From a checkpoint of a small mixture-of-experts model trained on Wikipedia.
Training: a variant of Muon for the experts, 293M tokens, 4471 steps.
Below are experts of layer 5 (counted from 0) of a mixture-of-experts language model. Rows are named router (the router's row for the expert), up (a neuron's input weights, with its number), down (a neuron's output weights, with its number) and show model dimensions 0-127. Each number is 128 + 32 x the weight over its row's rms, rounded and kept within 0 to 255. Numbers have three digits each.
Before each expert's rows: "comes before" lists some tokens at least twice as common just after its tokens as in all text; "gets" lists some tokens that make up at least twice as much of what it gets as of all text. This comes from a sample of Wikipedia text that the model never trained on. Tokens count by the router's weight.

# expert 2
comes before: " the", " a", " he", " been", " his", " be"
gets: " to", ",", " of", " with", " for", " by"
router:126080222170144170180063153155138123039145084156042155151100141143134132046114128162131144150102153090110123145137153173168102132092120155116099124113071147117165131158156135183109138138134092129122071171136138122092114082142065125070088132112121121158120110150099116146119090130144136102149123133148088195084090126138052097161096154079168098133175105114119140108113165139115118132141
up5:132147140138100103170178109190079102082165158146069122065077107199094132125136172103094132114142155092131154172204102177164095142142112179095082081138130157123136136207087126152138127136191121110080142117092113126123109172120126113161110161151090096144126070062171133112119158150122126109160124112135180155112107168125073101121123148131088156152088134107152168054141188128144117099111
down5:126160114155116156118188119111151064143169098119098145165084051111155101141140139170146180160115119114097104091161120159115091141119122164141131150101080088123114143140111136086052037154217131125115097120121124145164095145099157182150123240144122063109127096122100144104097145068092126166152130118170170123126122072140145165189103123168122147116166144125121118125104077117131138099138
up6:119139126104181140114135115132121206111137096078095093110168131145212178116130159136055115174168145170082156124150127132100135173145112155146092144118139102049164136104139096122133085141174175114141079088120209106147149145137144150171107104091105074096130138115213091116103101091170165113130137081126114130091124114100096110141181101134193098123183151112129135114117121166127165184174
down6:095139075147167142182114174131181190123127085093104126045169151069131126037089094165084122145126134093193136057144125137140115168100146094150118176137151132088142140153148140079142133181128086145131120136130171106159135180111187111136141133085109167117161119152122125147125168132113079177116170080096143108184129145121156120153125125121132148126104166166155188045102118139092124167133
up7:165176149095101124117123132121177172107148145193142072131131105081115132113129156113102136126085182086089076171141168091112114152078161193156012087141154128145120129144158159171099106119109140112105081132125149100156123131183117118182150089117087111176093089173084134191116112080134167159133164115132117129099162126160100149072149122114088186106100168126122115153141132162079160097086
down7:159124183135117068112065184102147133094130119156072088166121130121069127056173126154058159145155177128122094118093132108117125177178128117067157107114132116151116114104113102109121169141163126123109181127136209207112142184076169126151118142122115123187167112127108184155110113149113104064102137148133064110126085114123098155090165108101128117153100136177172122196095134120140143100132
up8:131109178146122107097117151131120105122061134075088085085150121204100104125155100114137092148178182110133123168161131101129116094184095189163110146128118112099155163181137123169184176102099148179107098107136118167117136148182122143143067127167077117107154099148168148127114107103159143168144065182137104148102148105153140168123113109139255133115131167099100115136073159159152129161132
down8:054123119132151150165108164054142145161141148082091093078184159084151194122155106127097160134158119111129113143187120149066111117143201110155080126148141109091150118148140192169182112097149162150092142115094120086106147140200109150126134101120095108114170132173159124195162094084133152153101128117120154161173091102187182207134119134168177153101113132169107145103144132129141131113112
up9:137117147127102151119115155089150137099170119216130174129124135139136165128137136170190101115136119128146120078154108176126105164198101136138129106087121114120139037109149133090068133120100141146128068089074090131090086092126158097126141167086131139183095086126131098100104189134107068068123163156125125094154121180068119081073145096141111075130119072160134178137185095155102149127160
down9:098088146151130113152147159160129167140137069095177158141103115134126122113102106186129046151105212165166102092127139158100162062152172115107167112178166125192140131140076124155057161113119118091144167123105098106155089135091116167129053134177057142178097140151122079141131102131076104065120113156142154158141139109062124099137171146112172154128093122105127122145083131116125139158087
up10:122115101104162076084160205167130124145143139141134118076114153137153122082111116127117084088061129134141147160115133125133085136133151098174114094129201179175123176142087106139141186157106093114073132132096075118135110073185157146107187133079115135058120135091140062138097121145088149161058090172192130126209106076124140085145131123145146120153129173102128134103122145173130125103102
down10:104155131071174192190144128154147119104103155065179139095118149104150136116142147138129176145069141156176124070050134079076159190156107097104124130144181117111097124119162125154123124139118164123089106124143099124067140095096181073158140098065162159127095077090163122178170098145154069093161076149087136148137142087122151120110140086139101125117126126078095149129112169184109105105142
up11:076090056102077163146135069172169098161106130127072099143160166066090119151107045088145174101089119117155178115132129124155151114103125063107158119115144179134124111152128110181117093111184123162084171137138148100133131060102171158149112134052111194135169127128075111167163113146128101158140120114135163073110137082091149136151096126164150087083129158166167130131117137148107118151100
down11:120138097130156101119198201116080232109094091067177101094120044083134123157130113112161139113101183142155170137107128109127168153097124125185109087065160166067085124069136117156108103141138144150090168121082107148125127113132126116133085086093124149177137167116117120126104150132098083124122080094124104112151156115069128116161159126101160091093137131147146070072104083133127158125090
up12:154152101134093113070144145075150130100121128128122112120142203150112177112080174143159131132112060164124122169046147135101153145134103125115075093151097124175160164075097060141168125103144147086160055137147133132149134157172164104116059165201123129134150129127108120085104151134093109102151156106146086068148149089110139094138179190131097125176103074113122120093124193132161105134093
down12:171110136156169163163105156144138176127156139098134121205134116161112197149145135082131118159124120118153141149079130171149159147084119102133106137179077124203099130128095115123185090134150149092219107188171123119068167188151155126168154135190169150092085147129143107099101102094134087097145178145145116073131130107093123090174176120137101081143132097162060105152162159108114108115127

# expert 3
comes before: "-", "|", "==", "\n", "The", "==="
gets: "\n", ".\n\n", " |\n", "\n\n", ")\n", "==\n"
router:114093218143173100153058138147153141094135129196110092124067156097133091105100197126210150187114159103032117163181185119149156110092176160144100111157111128080146119107163116154118097174126125122090122087104129085112157138117129174076130111144127095152111156138116111131151160114115112148161107175153097169095106133124092198139146116105170170130118127163118130110102164145105099170112
up5:146156103177127120144125133102100129174039139143108130102169126172108214111136138151172131078166155130122143115154128132123122076182121121090045168157100146131081155156108089123139126167175138159125187158166124097104085155153178169083119095141126133055164075089138112175141155154112074158163106097149157197096177169122120152152176129093113130111164104134120133106137157127173160115084
down5:191084120110124124133162119150148125130169139125122150104171124121162165156089123112144117140124092129124136147116130142156133167150162150077090172119123091133066130121165143109071146128166159099120095174105180085030087118164104160082084086160188110108127138123102120140117156057107116099106134114160130092122187186085116122131104178142107172089146161127102060109086102181154131034081
up6:103109113053142101159115074171102123107199105111158100142159079112103170078110158071135126122132142144113142126147101077110136088160106147146118128110130092155184160124098104078141092083060111149164075082123126050131099142126088139136136170198132093129142161122130134120108143139187161189126074111111128152118131134083141117129139081161187072139193089165147150103154196118121129148076
down6:119105141148149183095250144132090178131158153114080144108197108113089176088105163129128122161112121136091146102189133108068185116155121091073145166130170078131146153163120141109092094107193117132176140074126083112158092125121156116128089144109092156158136165111178132138096079140156093098124141141116075138163118173105093084144114136161136145109105154175101115112053130125168095127135
up7:128146124118186094101107151125143128135135128123103111172117099062085135111076121120079131168144118148160097162095135144104099114071179142116127176164137161111123121180189086125136086099175174134119059118098129109147089143201120156147143078108105100126132097155069130142148140069168144088150130069173132123166174057134098127146150131115054140086138156151085145180091165200159125142174
down7:131179179118075130115059131134162093092131132131099033145106113081125129123115139116108111130140211161109171095169095125085094125159125110102166150152127156134103126112091086154111126127152082092152125102134125183150128184032128145142093103151117126157155108218202074115095151103063115136142163129149144093138142133144102131119113153094144120142129093136165131182121092066154119094075
up8:121109205146091131165156145129098126113064190139120108071131105142146059122105102092141175115130090118167131187121115156121147107097118147166186135091132116135068109201145081133125131179207167114156089146129162153108145141131147142112139056161126127144131120100161144166173061124133144104077168219121131116113119107121120073155091062075126152121128128118187172107134135089117137142121
down8:154125154100039114128116110096109110156041085110139119142171134174155181137111142132180112118165125081187127078148119194150117153130168142122155107106112151142120151143099124141119070115136078103160166130156121107081134160112109146153099115139124066139104094177159123133147103174164109121158096151173219133112120136150124113112070053089200126150064128137129117142154082062138138149164
up9:145144145112111090139142094107161148084149090129146122151108162134132162127082159122144136061102086105143108096127108136170095126146098075173083186151073046142098156125108132133100114166089168092133086179125133178075084128111094162082180192084133124156142061146062083118105156084101128132116106110132102151129136128167096050117118071112157137112147077136134139129181125113105084157068
down9:138111133177162134089186115159163183117125153112132146099151125138141113147130069157125121067114152135161183089082184093170136089167177139185112157123088101080106146154097120177078091153162187169155128164125187122201123172095109093161088131183145139103100136094142110101114090099076115097108102184131111124089056144142143170142171161093113168137080158133140139127107141075136116117154
up10:163159182116160126117197171130135135127134146117107215111089153110092110073131133142159091176119106189099163128150167147104121087081124097145166081123138113161119145122123116137058181077135140158079136175195125135128144118152153140143179116051152134179109172115144145146157152128093129175106163151182099098124143135116128129153223092058156132140136101144124091103101113168117084075134
down10:169175109134219113145129202145091167117097106172118133153158179161150165125142134148137153117085149090170091101081128099096134135157106106105103158174163092151135105180148187168162129198122124118125093115174088074151080131098098129161144086067155146115135109101111047188078130125147141161127159106125111154132145141147061076079121065120153125101151106144144167153150139112118171132124
up11:114120092146098143184150120117177116135094121106156144117169200059110067133150098136101146114135097134181112126081124076156113095159129068107110114120193168108156101136107153150158105067201154179113133116145161129139154150129114163137110128131108138158125111123119093134197112092140169149139178136167173098099154112155124162207158148104121049075152148153141172128106128183134113057069
down11:132119117134089073123128163141100154149160128117152125083109113113138123152075138179128110104097159129110165128099188054135088127125123145110160142119076130131141108099158171161149150145095078124098091138138125164126155157096054057093119121131113140207159086152135168126108121085162106084211114094175116123167142133093141169156184145121139134134108110041141145182041076156152112177124
up12:169083101146180089100139166188106202097152128127118156075092171103131109104129149139103118154125068145153145148100131173139162137157095150145182107151135141194161135066133054167137084106191167171145121134101063104118121143114164112147153104156128155167092122139141111157149164152107158144073121137154121076181131138101153116139141167135140110074141208155088182113109149115117086056154
down12:149134102098159169096146122186147132145192107135093137083136120133112158169181115167142086131192118188103093136102126109162144169126118100118199065067157117170171149112078149118082101094122155148118071123153120206094086150131131095155105129101124071144162170104141097155131101144131140137109139143167162097160094117131107130134204075091117076119159159111166111109146190103108103074076

# expert 1
comes before: " |", " ", "0", "1", "–", " |\n"
gets: " ", "–", " |", "0", "1", "2"
router:155118164166119125141124121098128149072133087183075155159048143090072144115162130107205143172136143063114104182165102131133118112089103166100067102101127138100148118079105134172121129129149124115190084189113128094133109108126157134041173141042077128154065104120128020108175153134147141124163135126097099153125142159134108167112138134126136112125104124100126144145131152127164107124117
up5:093062062159104145149159087188187090184103152119144085091158146142144114138109178118067126139170136114106153132112135134168102113132118110146068132111130032095166155169162101224129088151147152149130167130101105127097085141169121116140099127096112177063159131087094133175119152102108099163114136125170097129140128125171104129121179149110123102077114123155079160158088188111158136105105
down5:139132084143154109145158111133083097172102122036162101160155158098129134057164115048077150111137230115053147133093176094093111191118190107121104125169095089104126136125121108128092106167124144117160098114134160161129125081129118107150137144062134099112144139102151086179101166115119144111169109100102093133154134114108166103151116082120070133112159145111102140115111090099099065116078
up6:149123112110145056111102077121127165099135146140115122102105121056144161153094235102125143135164142176123147094144176131162107177146152119126124118130153104107112079089105126110142045124150137138098168068168157126152103059094147142138140143122131105144222093126113089150128110142111048094114073102152136093140141137087081121142146153119179165177167080105130113154089073138085131155144
down6:085100159131092173147144103201082172124143135106088149082144121154104163095144164117078115127103080108150167155111087082100126083132148171093104145091114100142137071149190151094094127164111133161165045125085090116176117119104134163121125163046140124158123114154138165085068114146114146113131139070138090170168132120146149104121171082181196153143100085124101087100135070099121148116148
up7:139156115167117105131114188164109094162132063168121031129107123091174108127124115165143065134154090080163135124144169131164182140109180120131123111186073147069070121136137088120150108098139161137142084126127096134157106125163120175158092126123095100102136116171112079154123149137177165119131153106202114145142093118147113134148183124079051142123130134107083154164133195174120203132125
down7:126146123111107124097085151091134092069119162126097059067165130083125128075165145095134168121095173141202076113105136109087141173128055120110128137227144116144074138161130100117151122095101098156097106060130134131082107160093145141162178145168143104150108096164162172116113141072096097186136114142129147124151151147136137099143103147095102131156084067142152177175139154074103136088148
up8:044094122117130074129031123119185168127143110077077097135141077108140122112141103149132110115111112120162161148159147109096123174105097123163165060057110140166080139171132096123175103111132114156109146138135151167103149165134157132145164169129086074122099085106109169137104137146163094174151090150157168129126151119147126084124058147138214186072143107127163160126130170138175137104113
down8:110046135108157167173136119079108140136111126117151135097159096126128131156129134119030167104132134173147096175104117132130121095115133114184115069161092122132100077148128178132096196127131116152075105113122112085057160138141151096106117160139100193108123140117165086148125099112096174062151089194129091113136138122172183166080135074090181165127167145131131084139138082116157180146093
up9:160104168137141180080105134140109146103166165164153143143111148103113069136187116093087160073071116105173176088074111160092139117165128159120129113129181158086059147122178140164148090152136151075136143150125153155094168136129154156094153068077110144151102084140140100100169098062152119136136151145092114146149143139116085119105114117091112182139150070165115159198194183172096110138146
down9:100096119089123139123186162068157112109067143113141080107165159128158146168067075164162086073068186127088148120112164140172171156144171146124125135113110096159107164183121115161131176179169170154131143145163133157173150091174117128148117151161133164148172105113125102095105158107143187121061121175111101164127137167132174131097151141188109098108114107090106128108062097116114198110135
up10:112125103163164129139183141172139117172079154165090067117107106110171091077068137047159146119166095165138109154080143160099083105130121085115188149107160135151064106108105155107078156066088169078099089166155111127146135101154142157082159179155123057106123164130110087157091122124101099176150092152146163155156119117115133155155146147128118114152126140130079082067091117152113130081091
down10:121103155108146107132125186092127114055098146090142135110110197150123129095101118095122142099129148139185153096115138108094183142134149101118120144147133136094088104098150106105122141099159147141144073146150154148159104155162161061159070126149185095096199112121090106148111090167178121073180134102105185139164188184103165143087170127169100124070108174143195139105135161144121080124057
up11:085183097111153170136129086117167178123115109103098115162133181143129080118096155091089167086069135154146106131146093124141090157108136076111171156119191151171132068241080118160158137116133159125116127138099123127147140083112125104193159151121122116166112092074130123169176156092129126117086147120175156104097137133113128187127086093104113101105157107123138168039072171160089120138130
down11:141112093073102176071077198139103144150113122086186155110086100162151158159088127147116111165139144137073127124115091105125156195151158108129116084105131083111119116135097102193153114177088127100167142160141102142094107058145142114170080146122197123122121123107151169078145136126169072138114116107109114143168153130101107134086102065108130143145186090124153136128078112205038117131146
up12:165148180130141114146121169104152101127072088100166151123132123122061117126142096135132075149133096077126124175154183142115113112142062129133106114149185103170206168068175103156175134170140164146133082130094083158083099087174185106173107182146130135108137098112129100131159194131094093075065127118155144101114118154150162148180147147087105164170165096143165086158110154150142168105123
down12:143127067145162136126076128122132069169138105072126091179077095123160180119125174075115122123161085147116135201096183116111082112122108129091104138105135104148146141151181145111144096114147178117071135103141112105081059135164108174155056102163084166119151151117084109133130138106149088149068121127108129079119109128145122162111143157107081165159158209100051138114177114129149103081110